config.yaml
n_experts: 160
activation: "tanh_gelu"
moe_layers: [0, 1, 2, 3, 4, 5, 6, 7, 8, 9, 10, 11, 12, 13, 14, 15, 16]
lr_router: 0.000406
n_head: 4
n_kv_head: 4
vocab_size: 21826
positions: "learned"
attn_scale: 0.125
tie_embeddings: true
lr_mult_down: 1.5
train_tokens: 475200000
dataset: "wikipedia_en"
Below are experts of layer 13 (counted from 0) of a mixture-of-experts language model. Rows are named router (the router's row for the expert), up (a neuron's input weights, with its number), down (a neuron's output weights, with its number) and show model dimensions 0-111. Each number is 128 + 24 x the weight over its row's rms, rounded and kept within 0 to 255.
After each expert's rows: "raises" lists some tokens whose logits its average output raises strongly, later layers aside; "gets" lists some tokens that make up at least twice as much of what it gets as of all text. This comes from a sample of Wikipedia text that the model never trained on. Tokens count by the router's weight.

# expert 142
router [184 108 144 159 124  95 134 139 125 128 153 142 133 114 122 126 139 162 129 189 132 167  88 118 101 113 113 116 156 125 115 114 149 128 100 115 126  93 143 126  89 156 108 170 125 140 124 106 122 130 157  88  98 139  82 142 110 157 119 146 103 126  79 177 119  86 188 101 112 133 105 178 152 132 156 106 116 102 137  98 129 100 111 159 139 100 102  86 114 126 161 107 112 128 147 106 112 146 118 113  62 119 156 142 153 130 117 117 116 126 122 109]
up0 [130 100 129 143 104 172 155 109 140  90 186 140 197 103 142 141 149  99 139 128 130 154 122  94 119 119 191 157 154 119 134 123  98 147 133  81 161 161 110  89 125 135 119 124  90 109 123 135 117 154 120 110 115 130 133 139 143 145  94 135 138 149 120  93 156 163 119 131 136 132 124  99 141 104 112 148 136 128 131 106 156  69 131 137 145 140  91 140 136  77 120 128 111 139 142 105 111 151 169 122 134 125 128  99 168 136 114 137 137 110 148 113]
down0 [ 87 132 125 167 159 159 156 156 154 131 149 158  66 152 132 133 139 141  61 100 160 137  86 144 143 167  89 125 146 131 140 141 145 154 110 128  97 139 123 108 130 112  96 115 136 126 134 161 113 129 132 147 105 120  82 153 155  88  88 136 141 121 127 121 149 150 120  85 112 107 114 144 103 132 119 118 115 147 114 167  74 130 126 127 171  99 134 144 139  86 140 107 126 116 165 117 126 117 141 156 108 127 147 156  82  97 122 161 120 154 142 145]
raises: " In", " |", " They"
gets: ".", " |", ";", "\".", ".\"", ")."

# expert 75
router [140 134  78 123 148 122 171 143 138 149 103 117 121 125 158 140 162 114 121 167  94 118  73 144 103 104 156 106 102  96 123 143 145 115 145 161 120 142 156 149 113  89 135 128 134  93 137 148 132 114 121 119 145  75 125 135 113 135  84 104 111 151 132 159 157 113 146 100 145 128 119 116 168 139 153 130  89 162 153 151 119 164 141  99 109 159  99 113 122 119 107 131 142 119 133 129 200 144 112 120 105 128 100 130 144 121 124 110 145 112 148 152]
up0 [ 90 109 152 120 133 108 145 134 136 138 101 117 127 122 106 118 123  89 121 132 193 117 123 119 102  92 144 138 119 136 116 122  79 132 133 122 140 118 100 145 117 139 100 118 135 121 141 163  63 207 185  70 166 135  95 150  82 130 141 127 155 113 136 123 123 110 132 124 140 155 113  94 108 174 141 144 163 103 128 140 167 141 154 136 140 102 137 163 133 148 176 135 151 141 144 109 114 124 157 123 147 184 126  94 179 126 117  99 144  78 159 102]
down0 [106 126 138 125 125 116 179  68 150 118 133  83 126 127 145 141 114 187 149 151 108 145 113 128 117 123 132  95 143 121 144 117 118 153 106 125 142 168 124 151 104 158 121 148 130 114 113 154  86  99 120  64 134 125 101 142 125 120 124 136 125 136  60 152  77 136 110 119 142 173 117  99 141  99 105 132 136 150  86 103 150 143  95 140  69 162 174 138 138 112 168 127 174  85 128 111 130 129 171 155 147 112 114 109 172 134  79 120 164 134 113 123]
raises: " the", " in", " F", " and", " a", " W"
gets: " \"", " The", " of", " You", "'s", " Me"

# expert 84
router [132 134 152 131 101 127 132 122 113 108 113 146 119 142  80 122 162 157 151 137 179 130 126 150 102 106 117 109  88 120 107 105 133 146 146 158 103 163 123 123 151 138 103 126 150 100  78 142 133 181 129 114 125 130 162 153 116 117 158 141 146 109  84 141 116 147 126 134 134 107 169 163 108 118 169 139 120 101 137  95 117 163 123 116 149 124 114 134 125  82 134 159  95 136  90 115 109  99 108 143 147 110 160  84 125 148 130 103 127 117 128 139]
up0 [108 117 106 117 159 151 142 116 129 139 123  95 128  90 145  88  90 106 113 105 151 158 135 127 125 160 147 123 129 106 117 134 138 110 124 100 138 106  97  89 126 116 155  84 172 144 129 148 137 128 134 128 128 155 156 119  99 129 112 129  92 189 132 123 127 134 129 129 120 129 147 135 115 135 118 157  83 113 135 151 155 132 127 135 120 169 150 127 174 128  99 114 136 160 166 117 134 127 119 151 117 129 115 115  91 149  88 102 103 139 119 149]
down0 [129 152  80 136 122 121 151 163 123 165 133 133 135 152 135 114 106 155 151 103 122 126 170 140 122 140 124 130 106 137 108 101 156 121 129  99 105 105 135 141  90 127 145 126 127 106 135 141  97 151 142 158 173 155 121 159 109 117 119 108 173 140  92 119 150 116 162 153  96 135 142 135 124 132 109 129 172 132 107 132 104 119  99 130 124 151  87 122 169 111 133 139 148  99 142  88 123 121 133 160 156 109 132  76 126 122  94 122 148 116 118 118]
raises: "c", "1", " and", " |", "2"
gets: ",", " (", " ", "9", "),", " a"

# expert 42
router [154 142 174 121  93  81 152 134  73 136 125 148 147 142 129 126 139 159 121 127 152 140 151 122 157 187  89 138 129 146 151 118 114 138 108 114 129 125 123 135 107 155 137 121 135 119 106 156 166 120  88 131 155  90 132 126  84 123 118 127 171 111 110 134 174 145 121 109 136 166 114 154 142 178  92 161 138 109  98 117 124 126 134  86 126 130 113 149 173 136 135  99 162 104 135 106 133 102 106 111 118 144 165 101 127 151 161 119 130 160 125 151]
up0 [111 121 127 116 143 147 134 116 128 111  80 123 166 120 136 157 178 105  98  82 116  95 138 119 129 107 107 100 103 128 152 156 109  86 118 158 105 119 137  92 148 135 177 141 122 158 132 115 150 120  91  82 156 101 142 176 110 104 118 121 124 166 157 137  85 142  91 111 126  86 121 153 167 143 145 117 115 171 114 146 154 153 103 176  84 152 145 134 158 144 108 136 124 126 134 144 143 157 120  97 132  88 144 120 178 140 104 132 141  54 113 106]
down0 [101 144 159 161 110 171 137 157 114 114 129 142 164 134 101 122 145 136 121  96 138 153 152  69 123 107 117 108  99 144 158 112 115 155 141 100 103  39 115 154 133 148 160 111 122 119 152 130 135 133  52  93 130 125 165 116 164 131 175 153 176 116 149 119 143 121 114 122 138 146 101 144 147 147  54  91 111 137 149 124 114 108 137 134 132 123 141 157  90 129 153 172 134 115 161 130  97 154 116 114 127 176 130 146 103 139  70 133 118 140 171 136]
raises: "2", "1", "4", " |", "5", "0"
gets: " ", ".", " |", "1", "4", "3"

# expert 110
router [111 159 144 121 163 103 103 130 116  88 138 141 114 113 129 131 135 101 115  88 163 114 149 121 125 163 111 129 120 125 102  86 106 104 133 126 135  98 130 173 106 153 129 143 144 111  93 176 112 116 124 121 112 120 149  89 151 130 126 116 158 125 111 107 191 107 160 111  92 125 147 115 132 171  98 141 143 136 106 139  99 112 148 115 183 136 123 175 143 117 155 112 101 117 108  98 122 138 133 154 134 129 104 119 129  97 138 144 125 146 151 132]
up0 [136 121 116 138 138 127  96 144 116 168 127 157 158  84 121 114 156  93  76 109 173 149 109 161 110 144 131 149 126 104 137 103  92 167 143 171 129 150 128 144  99 102 152 138  91 131 158 117 113 115 181 108 121 109  97 138 152 114 113 127 130 120 110 143 126 101 160 161 144 141  90 136 123  98 139 120 155 100 154 141  78 157 128 104 162  80 120 107 187  92 117 109 109 131 131 100 140  93 165 150 159 111 122 162 168 136 143 177  91 103 131  99]
down0 [167 145 136 131 127 120 128  96 116 145 139 103 112 120 116 153 100 131 155 120 102 179 153  99  83 149  92 131 116 207  99 144 125 132 146 130 172 140 136 128 152 112  92 163 141 113  78 136  96 125 106 112 172 141 117  71 114 149  83 112 130 162 141 166 115 155  77 139 134 124 127 134  93 122 160 144 133 143 117 153 109 140 122 121 135 108 126 141 164 115  87 107  93  85 133 132 120 136  98 151 139  86 179 198 126 108 148 127 139 112 132 107]
raises: "4", "3", "7", "1", "6", "5"
gets: "1", "2", "6", "3", "4", "0"

# expert 151
router [142 127 116 137 105 148 128 104 156 141 120 161 143 160 108  99 105 117 133  92  86 137 156 137 101 132 144 126 112 120 132 131 140 130 132  52  97 110 136 148 130 112 132 133 131 110 140 122 144 142  88 116 171 126 137 131 138 117 134  93 188 154 100 134 125 115 137  92 117 152 137 125 151 124  90 185 147 167 162 145 129 150 138 113 152 139 126 171  69 151 126 110 150 109 156 117 132 136 142 122 116 140 105  83 139 136 173 156 124 133  82  82]
up0 [ 88 144 132 136 123 145 165 137 128 176 130  65 137 111  91 146 107 126 139 134 101 133 129 154 132 129 120 129 129  72 108 163 151 118 127 138 105  77 169 167  92 141 135 190 135 120 127 122 133 129 141 150 129 148 151 116 137 146 157 112 118 161 139 116 103 140  92 136 117 104 125 110 104 110 117 105 117 141  85 157 106 101 153 131 162 134 168 104 146 143 138 159 164  80  83 124 114 156 158 143 158 185 119  94 158  81 141 124 150 123 119 113]
down0 [ 86 144 139 107 107 169 150 134 111 140 150 166 125 136 183 105 105 122  96 109 102 124 124  80 102 161 139 103 152 101  98 154 120 149 111 127 147 132 141 121  91 117 105 126 100 145 153  78 137 128 125 135  91 112 121 162 168 120 144  79 145 133 147 144 141 134 119 141 101 143 144  70 105 171 124 168 159 147 148 130 157 110  92 113  77 127 140 142 107 128 126 140 147 134  78 147 153 131 147 117  94 123 111 140 153 146 101  95 143  99 117 124]
raises: " |", "/", ",", " (", " to", "–"
gets: " ", "%", " —", "\"", "6", "4"

# expert 104
router [160 172 142 149 130 154 139 155 118 121  75 130 131 128 112 114 113 143 160  96 100 124 139 145 145 133 158 182 157 157 174 106 122 115 100 177 115 115 134 136 173 109 121 135 189 142 112 111 109 153 111 151 155 143 124 123 144 165 134 139 155 149 143 183 111 112 164 122 117 119  81  90 135 161 142 133 163 129 117 120 148 136  83 142 149 118  77 105 133 137 127  98 130 121 117 103 128 100 158  82  88 141 146 112 156  91  99  96 155 133 118  82]
up0 [148 149 132 129 124 132 150 143 158 108  79 102 131 189 106 136  84 109 181 126 158  95 138 164 114  92 156 132 128 144 157 125 148 151 197 134 119  93 138 194 109  85 163 108 163 127 110 116  82 154  75 152  95 136  83 120  81 120  62 101 116 126 145  95  85  98 107 112 122 122 132 108 141 159 109 156 119 162 109 104 156 119 140 123 132  93 106 133 134 131  95 100 155 129 109 144 123 141 121 168 110 115 110 120 156 104 144 127 174 124 139 172]
down0 [112 127 105 132 137 123  83 103 119 160 145 134 121  79 134  98 117 157  79 109  97 147 154 110 140  97 130 102 147 124 139  89 131 157 145 134 126 152 107  95 110 108 111 144  88  99 124 157 138 132 103 117  79 130 133 151 139 128 108 117 108 137 116 159 157 175 111 122 177  93 129 168 145 124 109 130  87 143 111 109 195 124 117 107 131 147 106 105 109 106 137 131 166  96 138 147 132 119 129 132 123 165 191 176 129 134 128 133 126 153 122 173]
raises: " |", " |\n", " |\n\n", "]", " both", "=="
gets: ")", "%", "0", " ", " —", "4"

# expert 83
router [132 153 188  90 129 100 157 123 128 137 136 129 130 122  74 101 145 173 111 164 132  87 103 131 102 109 146 121 129 127 152 144 114 104 140 135 165 120 132 155 153 123  62  94 113 123  74 129 123 172  98 141 108 141 152 131 113  96 115 188 135 117 128 136 111 124 142 128 116 142 100 154 154 162 127 123 113 164 147 141 100 124 138 157 116 137 129 158  92 177 148 112 157 110 122 121 113 116 147 110 150 137 147 145 128 105  93 141 126 121 167 129]
up0 [ 86  92 140 159 123 129 175 101 111 145 118 122 120 142  72 120 105 126  73  88 126 179 118 118 119 118  81 105 130 104 154 112 129 112 127 155  99 137 125 139 208 112 130 108 149 153 133 151 136 125 136 122 148 134 101 143 109 153 134 138 126 154  87 119 126 145 148 140 145 108 154 113 135 157 147 148  90 130 131 126 129 119 147 121  97 164 176 138 153 105 114 141 117 173 167 153 108 135 120 118 153 162 123 171 123 148 125 137  76 130 133 169]
down0 [109 136 106 113 151 140 101 125 100 122 189 132 121 122 151 117 131 133 111 159  89 136 178 117 113 103 109 113 172 107 184 129 159 106 124 125 141 112 141 120 152 108 176 176 141 129 106 125 119 114 100 154 132 145 135 156 164 106 100 164 126 132 153 101 132 132 132 147 129 174  81  90 116 136 136 111 114 134 133 131 183 158  74 114 114  98 159 118 108 181 131 146 136 106 130 134 108 152 140 151  85 162 109 136 126 112 166 140 118 136 114 126]
raises: "9", "8", "3", "6", "7", "5"
gets: ",", ".", "°", " (", " −", " +"

# expert 98
router [128  89 155 157 127 138 128 162 123 133 128 132 142 121 135 135 110 133  86  91 168  99 107 142 124 144 115 178 151 166 106 173 105 140 118 115 149 130 165 143 100 131 121 111 172 138 169 121 177 158 136 180 137 107 120 137 136 105 125 114 131 163 137 118 126 121 143 129 100 141 155 127 173 156  93 173 122  78 128 143 131 121 132 114 146 104  76 169 107 180 139 107 160  87 111 143 132 109 135 104  89 115 163 130 136 156 128 106 113 112 153 125]
up0 [127 105 100  83 162 120 114  73 149 106 153 109 151 158 143 156 142 152 124  93 136 131 126 159 113 126 108 131 114  92 132 107 127 130  79 108 117 112 186 158 115 113 156 140 122 114 116 130 157 140 143 163  94 135 123 123 159  73 151 160 123 163 157 129 126 141  86  96 128 131 215  95 130 119 131 106  62  80 117 171 142 107 132 154 123 112 129 138 111 100  98 116 118  93 109 120 147 165 136 132 141 129 141 161 143 158  98 156 158 135 136 132]
down0 [122 110 161 122 145 168 116 132 118 136 119 133 119 145 130 113 109 123 119  80 137 104 129 148 109 173 107 139 111 126 161  80  83 124 133 116 127 134 141 121 140 129 158 166 117 108 112 124 101 156 167 133 123 145 113  77 171 186 130 140 120  97  88 152 121 141  96 101 141 101 135 177 120  92 120 119 161 154 131  87 146 100  77 114 161 133 170 182 109  93 108 101 152 104 120 136 134 120 124 122 167 119 129 126 109 134 122 126 131 114 135 133]
raises: " (", "-", " ", " D", " and", "."
gets: " |", ";", "|", "ens", "\"", " votes"

# expert 101
router [138 174 152 123 106 126 160 160 158 141 136 145 157 128 132  89 165 112 113 105 152 133 123 140 133 109 107 119  95 119  89 112 173 127 103  88 149 147 151 133 140 134 121 110 136 108 116 121 112 102 122 124 106 172 168  98 138 161 104 125 116 125 154 157 155 132 124 129 153  79  88 166  63 105 129 146 142 151 136 152 123 150 143 129 158 131 191 158 141 129 122  88 165 160 121 116 120 111 144 119 117 118  94 100  65 108 129 145  84 106 109 106]
up0 [109 163 116 101 132 155 129 141 140  99 114 112 107 174 158 138  93 146 173 132 155 128 109 125 133 129 157 135  93 117 137 129 112 115 103 157 127 157 106  99 131 146 112 107 200  99 135 132 136 135 161 144 130 136 161 151 120  71 112 142 119 165 138  89 150 113 112 149 121 114  65 164 125  97 122 116 132 116 135 126 170 131 128 124 160 104 128 118 124  87 130 147 153 129  99  79 142  91 165 106 100 114 144 147 128 137 139  73 148 120 117  97]
down0 [135 133 112 145 144 119 122  98 144 166 115 118 159 102 122 150 120 110 149 106 105 109 102 111 101 113  97 130 101 160 163 151 150 115 109 132 159 100 119 130 159 137  91 131 145 135 124 152 116 117 130  93 121 125 127 163 134 139 113 146 144 118  76 167 151 109 103  50 107 116 124 102  94 146 168 148  96 137 121 127 124 128 155  91 125 109 109 102 199 133 170 151  86 181  96 163 173 161 125 124 124 166 108 126 147 162 107 158 111 143 119 161]
raises: " the", " a", " other", " an", " its", " many"
gets: " as", " that", " of", " with", " for", ","

# expert 48
router [113 117 122 135 173 158 124 146 129 120  87 165 181 132  92 133  98  93 109 190 154 112 109 110 133 147 126 128 124  96 129 151 182 164 139 126 139 113 154 149 133 140  86 138 138 114 124 142 145 147  98 111  98 100 135 107 112 119  83 133 115 163 152 144 149 120 144 130 119 102 161 113 202 114  99 152 155 109 126 128  99 108 136  95 140  99  92 122 151 126 140 148 171 170 120 155 154 156 104 126 131 120 159  95 116 151 156 102 112 153  93 107]
up0 [146 162 163 125 138 119 137 140 132 138  97 142 110 131 105 118 146 163 143 152 119 121 113 116 111 153 148  99 114  77 114 152 167 115 122 159  86 130 113 144 172 124 114 128 165 168 106 103 126 119 111 139 118 179 133 128  92 150 141  91 138 146 111 126 121 114 131 110 156 111 149 116 134 145 186 151  98 129 127 113 111 145 133 107  93 142 130 137 133 155 121 125 144 127 119  92 106 120 195 106 107 148 131 136 156 136 147 116 122 104  88 125]
down0 [114 123 111 143 147 121 122 124 115 122 150 115 122 153 110 170  89 122 136 148 163 138 107 116 132 147 153 113 115 151 122  98  72 123 144 109 117 148 127 152 104  82 124  98 152 185 153 103 129 154 155  98 136  66 133 125  97 124 126 105 108  70 123  92  70 148 121 132 109 160 130 138 138 133 131 117 134 160 158  77 124 126 120 180 111 139 163 151 162 101 139 154 138 104  94  89 138 125  83 126 176  62 121 145 129 133  90 146  79 136 135 110]
raises: " D", " |", " V", " S", " G"
gets: " |", "-", ":", " as", " and", " by"

# expert 102
router [117 145 132 129 110 120 147 162 130 166 130 120 110 116 151 122 147 141 138 114 168 139 128 101 142 115 149 148 173  88 149 156 174 111 145 136 117 171 115 132 119 101 154 128 139 140 134 114 119 147 116 116 147 126 117 131 102 167 116 127 140  95 128 102 100 114 130 113  97 125  93 130 125 122 167 144 132 123 165  78 103 122 124 148 131 142 103 130 128 100  90 132 133 124 117 148 136 110 120 119  66 142 115 118 112 145 170 162 149 159 124  87]
up0 [133 153  75  84 174  89 114 175 122 131 141 136 106 123 138 109 111 111 118 135 153 171 117 143 150  95 101 118 128 115  58 123 117 124 117 123 122 124 151  84 113 132 145 152 119 130 178 138  43 152 140 122 109 151 121 154 101 124 139 104 115 128 149 107 137 137 154 123 125 164 116  85 144 142 126 136 144 100 122 133 131 107 122  94 118 157  82 120 140 172 146 132 152 111 151 160 157 149 123 153 132 128 109 168 120 108 129 130 118 148 137 138]
down0 [122 147 155 135 147 125  77 156 125 122  88 149 135 135  96 105 137 100 103 103 162 143 155  75 114 136 106 119 133 111 164 105 105 174 158 106 121 130  82 163 122 103 183 141 160 152  92  87  95 103 156  93 121  98 133 130  96 107 115  49 131 133 145 116  90  75 116 104 150 117 154  91 165 151 122 164 135 106 115  97 107  90 138 152 108 148 159 125 133  99 193  99  94 101 120 112 164 145 158 121 145 123 127 118 147 147 133 157 143 144  94 163]
raises: " of", ",", " ", ".", " and", " the"
gets: " April", " July", " June", " September", " May", " that"

# expert 112
router [112 194 122 144 153 110 108 118 101 117 145 130 110 135 108 128  94 118 128 127 161 104 132 142 173 142 127 133 123 116 118 134 164 153  98 128 135  84 126 128 135  89 152 128 141 119 139 167 115 125 124 112 164 173 159 147 161 137 130  95 127 157 126 141 121  99 159 127  76 152 123 135 182 118  80  99 166 122 167  88 129 123 140 120 178 115 140 130 118 121 143 126 147  68  76 159 106 118  80 161 131 140 117 144  95 137 110 108 137 134 124 112]
up0 [132 106 144 161 128 107 125 128 110 124 110 121 164 111 102 157 123 160 117  82 156 111 151 122 117 104 112 101 125 129 109 135 104 120 149 142  68  90 123 111 128  97 109 139 158 137 109 128 171  88 166 121 137 121 171  60 144  80  74 122 136 189 174 138 111 135 146 179 115 132  87 121 104 108 137 149 133 126 100 124 109 132 143 123 102 128 102 146 166 169 146 121  94 106 125 114 150 131 139 117  66 125 167 121  83 105 111 119 148 143 143 141]
down0 [130 151 128 114  93 134 118 118 163 106 205 137 145 115 132  77 125 101 157 117 110 102 151 137 107 131 118 143 153 162 174 131 105 127 106 160 106 109 133 102  74 142 113 126 138 130 131 134 145 121 140 103 139 109  82 138 137 121 102 139 132 111 131 147 130 144 149 122 187 114 129  88 111 136 100 162  78 135 102 134 114 115 138 135  89 108 113 157 127 112 124 171 173 144 124 145  95 101 114 142 204 104 149 139 148 120 110 138 128 127 115 113]
raises: "4", "5", "6", "1", "3", "9"
gets: "1", "0", "2", "9", "8", "6"

# expert 155
router [102 107 114 102 103 141 126 128 111 121 124 146 145 140 146  92 144 144 129 126 166 129  94  86 126 122 120 155 105 107 128 148 150  97 148  69 115 171 141 141  96 113  64 116 104  95 143 135 129  89 120 149 156 114 120 134 124  73 105 132 130 124 113 152 141 153 110 129 146 115 145 121 110 155 139 131 101 105 171 110 149  58 112 141 148 145 118 146 144 106 145 130 111 177  86 122 136  94 152 124 106 123 132 107 107  76  87 123 139 123 193 137]
up0 [133 128 124 137  49 124 114 102 123  90 138 151 107 103  99 108 138 108 134 129 155 152 138 104 149 137  94 129 172  97  86  85 133  96 151 121 159 148  98 130 128 114 129 145 134 122 106 139 118 170 109 129 121 179 148 143 125 113 152 156  79  96 103  95 150 102 134 124 120 154 143 182 155 193 150 132 138 133 128 134 133 130 112 134 149 159 112 142 169 130 201 140 137 157  97 115 139 146 142 107 151  98 154 147 153 109  91 119 134  61  98 144]
down0 [116 127  98 150 140 117 110 129 116 138 104 127 142 123 154 118 110 180 130 111 122  94 108 117 134 145 179 117 111 145 136 101 134 108 111 121 137 116 140 141 116 114 116 129 121 118 115 132 133 148 137 154 155 154 162 118 162 131 103 116 145 142 161  95 158 122 174  99 152 124 125 122  87 160 104  90 176 145 141 137 128 124 124 133 110 156  98 137 112 138 114 129 153  93 142 114 145 129 135 102  67 132  90 112  93  99 106 103 120 172 155  73]
raises: " he", " she", " they"
gets: ",", ":", " |", ";", "us", "-"

# expert 26
router [129 130 102 147 180 133 117 109 105 119  73 144 109 103 130 139  89 126 113 152 129 123 144 126  83 150 149 165 135 121 120 102 135 137 145 118 113 140 170 199 124 125 121 151  71 108 158 100  89 132 139 156 123 112 116  85 115 154 134  96 140 113 108  87 146 132 121 102 120 127 152 113 122 150  95 103 153 148 135 104 155 114 166 125 154 100 134 141 149 104 129 142 123  35  93 130 132  70  74 141 101 118 105 140 102 123 154 106 119 141 144 145]
up0 [ 92 138 150 117 109 153  71 142 162 102 159 112 115 120 120 127 147 126  94 189 140 147  88 109 152 147 113 152 118 140 138 134 131  90  72 179 172 147 143 115 144 142 130 163 126 113 120 123 138 156 129 127 177 138 142 124 109 131  98 126 130 112 170 139 143 129 164  93 118 154 130 127 161  90 138  84 116  88 131 115 141 164  88 149 119 145 162  95 126 159 126  88 148  95 135 117 110 138  89 110  95 118 132 126 126 134 117 187 131 124 112 129]
down0 [102 110 100 144 143  72 102 108 137 127 116 118 135 126 132 136 132 120 143 160 124 101 121 130 118 131 146 132 161 110 121  89 117 111 136 145 135 108  95  99 185 155 162 124 120  88 146 116 147 120 132  91 133 141 141 122 140 117 108 138 114 131 143 106 180 128 143 143 134 153 158 172 110 155 113 102 108 154 104 108 127  87 160 138 143 153 147 154 124 152 161 166 127 116 103 107 136 124 112 142 136 104 118  88 129 111 136 148 111 108 111 118]
raises: ".", "-", "0", " other", " or", "1"
gets: "2", "0", "9", "1", "5", "8"

# expert 90
router [130 116 114 171 118 121 170 124 178 137  58 109 172  95  77 162 101 134 118 152 139  99  97  79 128 150 110  89  99 123 112 186 153 115 118 140 100 129 123 125  99 140 119 131 102 115 103 117 108 140 159 143 146 156 112 138 124 162 142 109 116 137 170 130  95 159 128  93 139 109 111 123 206 172 113 141 120 119 137 124  89  94 162  91  97 109  93 145 170 164 147 114 115 110 131 127 101  99 126 106 115 179 108 146 151 132 127 108 104 152 140 125]
up0 [ 99 122 113 139 155  82 141 107 115 140 118 130 106 128 109  67 122 151 163 137 141 131 106 142  78 171 143  94  86  99 126 123 140 116 132 116 142 145 116 114 160  98 130 109 165 136 145 158 128 148 104 192 112 151 106 142 124 100  88 158  91 134 131 123 107 171 118 104 135 111  77 148 120 121 157 139  99 148 130  83 154 128 153 119 148 112 110 119 123 173 125 158 199 118 136  96 120 132 125 122 136 100 125 166 135 124 119 123 142 117 159 124]
down0 [117 137 124 120 139 120 112 113  94 140 143 125 163 103 103 112 107 128 108 129  76 111 205 155 124 137 118 143  89 113 191 129 126 111 136 140 130  91 111  89 134 138 144  66  92 117  92 102 159 138 159 105 152 128 116  68 109 104 111  98 161 119 142 145 109 146 173  93 172 143 129 184 129  81 123  92 144 118 114 132 132 169 112 113 138 100 131 124 112 122 159 120 114 108 150 134 111 147  92 163 142 150 141 145 143  92 164 177  79 117 130 124]
raises: " W", " E", " |", " P", " A", " K"
gets: ")", ".", " |", ";", "\"", " Racing"

# expert 57
router [113 140 155 173  95 101 165 125 142 113 103 181 171 116 139 133 127 129  99 152 132 150 103  96 111 121 125 131 164 149 110 100 146 139 161 118 121 102 132 132 116 149 103 129 139 112 135 216 128 112 115 131 110 157  76 114 126 121 151 135 134 131 157 123 128 136 138  97 144 127 125  80 105 157 132 130 143 109  94 148  81 132 179 136 141 155 114 185 156 181 123 153 123 117 152 123 132 169 115 109 147 144 142  97 146 113  98  86 159 126 116 142]
up0 [132  81 121 124 135 150 158 147 130 117 165 109 151 143 156 106 121 100 125 109 103 116 142 123  95 103 163 163 141 157 116  91 148  50 102 116  70  99 148 124 108 131 158  98 145 149 116 132 133 126 119 129  98 145 138 161 156 139 126 162 114 132 135 132 123 136 144 121 157 157 101 114  99 131 115 184 128 130 100 120 144 102 136 117 137  91  89 160 132 166 155 104 139 134 118 149 115 159 162 168 188 122 132 136 118 124 130 136 149 168 139 156]
down0 [143 143 135 100 117 125 136 139 182 140 104 113 176 135 128 115 145 129 155 107 117 124 128 132 169 153 131 140 115 100 153 166 124 111 127 101  97 189 146 138 138 121 174 108 108 155  95 130 122 144  82 160 125 139 154 128 122 110 112 124  94 130 128 128 136 173 130 115 143  92 174 176 156  99 127 124 141 139 138 111 105 139 115 117 105 143 163 132 113 127 177 112 126 103 103 127 121 166 133 118 144 167 131 170 110  97  81 117 117 127 130  68]
raises: " ", " In", " P", " R", " On", " T"
gets: " |", "|", ";", " —;", " –", " -"

# expert 131
router [143 134  77 130 169 126 147 119 164 146  93 138 110 115 147 116 143  91 133 179 113 126 140 104 108 105  91 154 120 145  87 155 127 159 117 104 154 146 121 112 131  94 123 125 126  91 147 125 153 123 100 122 147  66 108 171  89 202 102 173 165 128  97 143 146  83 119 106 144 115  87 109 136  85 161 147 110 132 119 107 131 134 116 110 142 152 152 132 146 114 165 148 103  83 115  79 150 155 140  99 110 133 156 136 142 136 103 154 139 145 124 135]
up0 [120 129 109 121 131 155 167 108 122 106 104 190 141 125 102 102 127 101 156 125  95 109 134 150 130 135 112 126  98 104 147 121 137  95 110 158 147 149 150 205 143  83 146 126 140 123 102 118  88  94 132 118 126 139 153 139 156 123 120 118 148 158 170 158 201 143  88 156 127  86  79 104 118  95  94 149 118 127 121 133 127 141  75 147 126 126 165 125 129 151 137 118 125  65 124 125 156 160 137 143  96 136 142 132 110 142 114 142 109 175 131 140]
down0 [124 163 126  74 127 133 140 131 108 137 147 107  82 119 110  97 128 105 133 146 146 138 179 124  93 127 103  60 152 153 102 173 109 120 196 118  86 167 167  65 135 120 101 112 161 108 105 163 152 162 154 173 153 119 120 114  95 149 131 119 120  91 144 170  87 104 153 112 129 135 139 129 101 143 124 107 133 123 122 165 160 131 141 126  99 116 104 101 139 150 136 130 145 105 160 119 109  73 112  85 141 105 115 141 183 133 168 113 122 121  95 123]
raises: ",", " and", " ", ".", " |"
gets: " York", " The", " the", " South", " London", "age"